Experts of a small language model.
Size: width 256, vocabulary 11618.
Experts: 32 experts in each of 11 layers, 64 GELU neurons an expert, 6 picks a token, a softmax router.
Below are experts of layer 8 (counted from 0) of a mixture-of-experts language model. Rows are named router (the router's row for the expert) and show model dimensions 0-255. Each number is 128 + 32 x the weight over its row's rms, rounded and kept within 0 to 255. Numbers have three digits each.
After each expert's rows: "gets" lists some tokens that make up at least twice as much of what it gets as of all text. This comes from a sample of Wikipedia text that the model never trained on. Tokens count by the router's weight.

# expert 20
router:137116182096098139100114107152112121137106184136176149095113130185139090143081109163181060139124093175158094159116167097170090133100136121126084113104155129183124123111150099157111139094116139143149113169080151152081094191094144109112145132200088113153143108124117092131094157121169099109155160103147141142104123136201162107154120180180146151134133107205127155142118181113096100153164099078095158150161048080063102199168114086085141126100151115128117109124124131110112139139144069136076137182149223088141148109086084161131089133189123134144097101111109086136093080083070151200165164142155164155156121120170159088155122100135138139110117139212147141108116126090161118113109155192104130129173119082137064148091102123097157136156174147120086143066122133087062115130113101
gets: "==", "-", ":", "|", " C", " c"

# expert 7
router:105170133090163152143103120178104142170169139095101177099146135129224158146131152124107131109110057153141113082141134110207072139156121151123165115150151154101136181159100124141073119111141099116160138182147158132158140142112114158128092100147129101164126180188111105149134177071111107159080144049120086127100161137138111096178041132149139101105171100125146140160129166104089191108141115112103125122160140123151121082148144126044079132103166073173146175096150212103057163123107065139125135126160142138083156121113060079143120096197118087139131112108122092192066136110113123185142126103102125113124069155120146112156095123121198138143173122120136154165109168090126087137170102118113135151158130073067166125111140179113094184147170185115122112135168170102106130121108106
gets: " as", " was", " on", "|", " in", " for"

# expert 9
router:138199123128123133121122125130127204153169169123121107188101198124169160138084139106127103078100141176144078112105113112157150114046110089142086101115144158200157155113179111214110141114096105112199108106146167160150119181139144131137129167168179054095160179184128115181109129092141114102092146130114125141068143140100097081194137091130106079112133110178126110097154107162124124116105103072128091169109125160115126153204123111144147118197138082146138109105142160108099109087123084112093194107158154107104203080120119140146093109152127074152143148110110127155123096058120149166154161086163087121128080162120149089131120080126139188158154104137156103116097151101177116135133142089121098199163124134128114141055117166115078141129130177099117164100064115137097097079104117
gets: " the", " The", "The", " and", " In", " in"

# expert 1
router:115149178120108108142079131158093121087128104165140115109098144143116107133101095120139108119135095140179130127155157136119152189123157103116163148098110116150150106137135137138171112155142154089112115140132151134071110121173145109207093177158141136135136153153121138131111137102131145073112169077123151158141124128114111095119104142143070131113152142218201152120132138130070130163072146132105103149124091082050128159106158052135128099156192064098167128138155142066133119122165111114148150149146154160077156176071125164150175128150119054093116123070104101150095131139111068103107132099109206169096100162164219085084172077148166153162170129109214124061076146128136090119110182136137120156096097094060071187093093142162072143147165132121140175163100125141138108134070091
gets: ".", " was", " (", " \"", "-", " is"

# expert 4
router:125146130099141165177090079133148221163117167142156134091116144204135120162141099124088134111093134095164084080124107106178123183144136141117156095124168104136147120190123178167118102122153117059183094071115151159178116131148104153187150146095184136150144124151140170177140139069150119100093153134062072135145101151138110118089094130136106094172131139146106151137149112089123121125170057116142101132120126108108135112142174081129188131108131118163185146135140137102096114119155117080095148125197186087121083099100106146147081115186092102155091124077102117169068110122144085111146165106081153169081105141191205060121187124182133135102162095184155096076080108130124124132144149041122111169119125137134110138100104160107037150106087165106120115140129159097100099107129142
gets: " |", ",", " and", ")", ".", " ("

# expert 28
router:122129176127131102139089118093183195190118156153093096127144154195145087153119101174108154124120120127147130119142114102122109188119158129117176113105191091158135127204165132125104167096110111065098132145126178130098154147157112132131112138183165103138141120189177140191129147099129112143091164117126100137126137123139129102105093164168145014120125125198067111094123128114113135125140072109132102165160093118115083176112174146068092103156147142176187115118165181094110105138192117121123178120141195102120147108080094124130103098159100085139038103093137112168062056121091095164107132120164136133073058142135185132173140110136155157180120153079157082077110145100135108135126142071150109141149131075113120125072138203134117116123185151124101170101124160126124088133126168
gets: " he", ",", " to", " who", " had", " has"

# expert 3
router:074150130099096140107119133108121142177149159093164131127107179158199178104098127131143111114142136173108100074152126108186110184127117136144171047179135164137140185108142092143122153162077111111199068145067184153116084103163098124123111143119186086140125161137148130127132147123122114141144145112040143157104111165106101101125143132146072084109147108130163150110116203106096146140094106102120146185138114116129119188133191101149097130153163118154140173103167126100098144080142102110097169158099160120134176122139131163133104097124165095133123151107088162135146118096124091122153176084143122120065106205125104062109211141157145136130195077192153088164077164116154140086134144100100074184164115086121150127108133166105105144173084177110080182147110139077100078069092107
gets: " the", " a", " of", "'s", " |", "|"

# expert 5
router:107088096153157165102150084150103129126155162145217104156110123113117153067105115161156093129082106150129149132151085101131162191131159145094126113091158116132152175102163106125099114100147106116141143120085121116142157119146102057106137130137187169120181172138115143167140156118111119102073162115117124182134144129177170070155114167119104130073153132099146123153116143117111104152109057115090144096216116107044081178092142113093130106139160146145187152087162159118120122099152148113086171136143163124127155111094059153186122175121074117150171118131158108165145071108116092133150143135198178123068078109120137092118139194189176178135126114145130158085155131078161127069187174136098079124134125174074068145106069121139151152143157154084150127088070125129126096133077057
gets: "-", "|", "il", "f", " de", "el"

# expert 18
router:126117196131129138087059178086104164110133121188119057150065152097090101150043107110145162095080082148134071115154137124140109109137139115096129173113182141163121092156164130157107089076146157123113159064159108147078061116196135101173093128142170144130123128148133160165125122132127134139109170138169122105125091100147105096097181124162141120088200112156130121137110141094127130161161132085149127199209130105039095177136110084066135129158189099131153150136174133131121130091116123102105209126148165139091118178045124124145145164152075137124126124082080105141121094139117153141097141145172202172130123111147222147109126135177154135144140114134177150060091183120092105076113148089127108139127091113142099162094105132142145150141129118072093118130128123119139147096078125
gets: " ", "1", "2", ".", "b", " d"

# expert 14
router:146129146132123136075092144066108146162107054117138089170118139122121114218106164165105116105102058137147103131145149068213147103145155137117136122146244143135131126151170159135120088108092189117152188154072137119115107165186091130103099134127146098109137134161143109132108150146171129132123112143104129128121111154193151107093136140132106081129125150171132130156099117126150124145094137162125110156133125114087180139160153077125153058074155137140126147113165129109012107078159091110080127088137139127137123133133166090141128143104087131144124144099144101103131106090084182121115122110132147146073146138255229132121154102129159097152117113139187136106043154092135121085212101115098122162127122099141113125120097132111110133203130201117149133095097153083133145099126131
gets: "0", "1", "2", "9", "8", "3"

# expert 21
router:094155117172109130121159098095100156193137098098164090120136140150142132164133094145125089167063069139148102121130157145143116117088111136162119104152092145112128166172197126149092090142121145119156174117122145108120138175144077160115125146131130080071106181178148114137105100070164089117125123147121065184132106140163096163133180132176114134152170164133128084126072120095111213185157115109114061133079168150137127170149142077109129099081138157194110148162093186126044125086130088105116147103149164124150133061109113144130137104159155036132093106117094098148121153115142136138140160164096181120106155225125135061161179088152161110124140112149075109115090162054155085173177148141106091161161104142128149104117136182092104174146132157163069135152132155129134072166124098
gets: ",", "–", " (", "4", "′", "6"

# expert 26
router:151152176157162163090104093109054145123133083110126113187093160137121116204116113123109146119103096094146112110107191107214126165165148118093153106135107139116136148130158106178101155163071173110186199138113101106127098115178089131146122113136099131125175146170131115146067161156149143170088147121088123132123072128162137155152099156164149116110140143100113164125098145125130107109096165141115045146130115128136168150157147075142137095116143107184144115075121140130090105057154159081128150094112131140116126095138152120123119093119069140181101153120130146093104132145101149131155124086126198148084152145205205156086248096195149105172114100151144106090052165097147107110171114087060146106141065085157141136140136151067109175126097171105125125085128132064099110146144107
gets: "9", "8", "0", "6", "7", "5"

# expert 25
router:065155151141133159133091130130093167136159125143137121134106183203130121114117064135100132072132144200145112079123126126121104103128103120126181088127174186171131161171132164159135175149072169108159073171122193132089123129133091102156140114117178083130141133169128134136137128116149118075111111171113182116078094134088098156205094140134092096146115106162176155053137139091103162181186065098129092148133100131119137114159184085095153129162160154163152156112151165099106125138139081095114168150140142127107180102099094128185096123098105090162122139120070095149116121102124097142154098140124112145090100161141132073084210065131159171126158086166185061140122150096171111092143117050114133195166113133124126145104098160125067172107185163093135168103089137135068116111099143
gets: " and", " of", ",", " to", " the", " with"

# expert 16
router:145141103146145156070074094133079134125126157135113134077119103217154092215142128149135181144110078134203100081181094072144067162102105172100122141078139109124123128144181142123174096083132132073189067122088111147093127129117154103180098122133115132138188130103156084132091159112177106127157141146105130151124106123204197088126130148114124104107141058184136113161080193141046112142152158166146132183136110038113111114174115116144147130117119090144146125146140120143087120152175091138102142130146163165156142121107113152136112139155135149114093077069124131158111083097079128157152127051118177127098112196158171121120103051211127118105172157133168101066091145129130114155127135160101114149106148102103133143144150172135106143135125120137151157138164184116070103110103126
gets: "\n", " |\n", ".\n\n", ")\n", "\n\n", ".\n"

# expert 19
router:107124129097193183081127130141098124149144107178156157147101142106117182116117102132034158138097043118143119143136070128245131116134166086109115095151154171098187185189186162111102050121136155114151160169136171161156129137124088143143107149131164117134176136196157050108103141083103141125101150111081134139028125171150092105117099120167150172108117155154153128123107106187088134126161119114134086142162154079133179173139191090162133138125164112130140165166126115138082130122145180142119106057174159131106136083120094122135093163143161130150101119096134155189071138088127108141125147108121165152109100106195212096090087125124167135103141060098099140072076136144128101122092131111101113171132132118124113086093159157117161128134124113134167133169126144110114109141098129
gets: " |", "3", "1", "4", ".", "0"

# expert 2
router:085139153084139142198092117143108123102174120167138140118150188109166189119117123140085157103092039129191101138180080128189111123120172074148197159172160161154185165155138145136131022099112164157138184159086117154126134139108080088157103129149192130171164132141126133113109110115139102111092155098111097120109185100124098116157104170167164145129129097142129126156081158054111170162166158093135078125169131059082111127123139048133126138051147169126155101144150188113069175113144152126138149040137147156084148158097088115147132145133124082124121157125047111185088128084148174144151098126132198125088122090146201063123094124128157138137136106138151119104088143144132107162099136130118122123113122090107114117126165159147090149140149143103127159127103165163143136156101137
gets: " ", "1", " (", "2", " —", "–"

# expert 13
router:118124199081157140154123114139166101128137132131149109145109127117155151143132158159104153148130056141135100080149165147153131113150166110130148149159199192133166156133197190125145078134121205141155179152048183156106126154143119089148063128136219096093153131154158131094085126157120116129088104141097134110115119137137119146140120163174124119104124165191154097116099112167072140162106117115178151104173108093141160160123171044132157107105149151080104149138212133095052112127169105085103139095131139151125121106124139170125134114147119166117112127107131091114101130079136126133141171077151175181123137136203214108071136095129197147132106084149172114100090145110154126095129117090083104169089148102155081130078108177069127132095116163092074107112056161094128107073137128
gets: "0", "2", "5", "3", "1", "4"

# expert 15
router:079156158079171124116116099173163150086150140155130119082082069195116162168157094144149174122081084134184152122097061058100093143147161149092127040136164154129101138188125143156164099119075157079211124138102162140126126113127085101099095140137160136108122195122086087113150150168135111104139138108155121137092120153215157130102114102131121162128118093156154130167121161129150143147119141154083145189154140139127151078154161130098113082114195101139181146164124103123088090102130158101138118097167133177075098100140136191167098113150097126139057156075136162148086117105096116107206144080126151140119117132178148134075143121136146117155095097201124160171108093117115143158198101134089082118099110100117111144085080138067069174174169132146153157138126115100114100103111084
gets: " |", "O", "N", "S", "R", "M"

# expert 27
router:084184152190178124116158096060088145155078146147133119111130148135141167145089080171131076130089083127159118115153140135133085131107173096100185099110152130128173141102129149136170021146059175140130135106129120199139103163125112133138141159126141099165116188108124157175090161094109133153100117068086134155102174136188142114131096149127133100081166132153157109122092162114092173193196123124094169152155151128114113129162165098098100126123144148140127133101168223125074127136109070059110126080136138154086137067106105122130130078180108130159146135113078113143116144131147199131196209113090184138127152143138163104149124131170137071098169117163142109091136109085112127146239103099096123128169105085143117153097136144097074156126127103112116102151126108152120084127146096
gets: "-", "|", "=", ":", "==", " •"

# expert 23
router:122168058094113159141100080104087099126136140172151158105135134159176154189108076167169102147079092125100099140117108108205082109116153136131183148158106126162157162136107143125134123123087080088187127182036134156098103145185110155173090182180128123089122171195173145125082117072129100069118171111076128101114116150150121131114139101136109158095114075152161128136121167112129135136122127103055115088123082137101117150196119121075145122103148091137142170107127124107071081114144078143151137138135193164110137189135115131137089131162144104108107093085121125133068114048094128176186135122149134123154105127135145108135061096144138159146095123125110159151100131155169109132119150130127130117198144133088109123107136187177129195156202170107157159163145140131147078145046063
gets: "–", " in", "|", " T", " A", " U"

# expert 24
router:098126152083157213105110063104124147137157162122133129124141133134171139192133119167178112105117115134132100143175087143122103205082145101080180122099160098164185134080156179103132106121124124085122158142107117111169106150152125137114122093180131150102182189158122073119106136142148086109104170124070139184141134161201180099135130111139138150130154131131114164125063146080144150124102086142110084106158077097099151095171134093114221108176129102140142107148102119149128094069128112135106174103128133168052189074126112117191179155167143108106081096050144157138068113137083158170182086084155129153124103147147194072112191080126116139123148162126144094102098126095162102076114137118075106163137097160090115136139114127106113118125157124129122187110050134145086093127103111
gets: " K", " D", ".\n\n", " =\n\n", " H", " M"

# expert 8
router:111106131068150121160127048124116165125161158120162168102112219123113088156093116171159139178074116160154092108167071127173095115130142133140130069110146145170177113112143174139197138116138114117165123148076137181130124142164123119138111118142142082080163156118155095156135122069123102114113169095126165130090108144121130091119081140123121126129061100132150163099117145083115168121181090073053099139145118138099096113167133099085131094197119114177157142088142178124126110113183166098072149130153115137061178099143108102149124115107089106127149076054127183156152145114091132140129106093170202164110110127160142131069126115129136194138158103204141125178085162118172123133121169082108074158185126116122160176120171124109079165088112140142135172076102191164133099117148062
gets: " in", " of", " the", ":", " at", " from"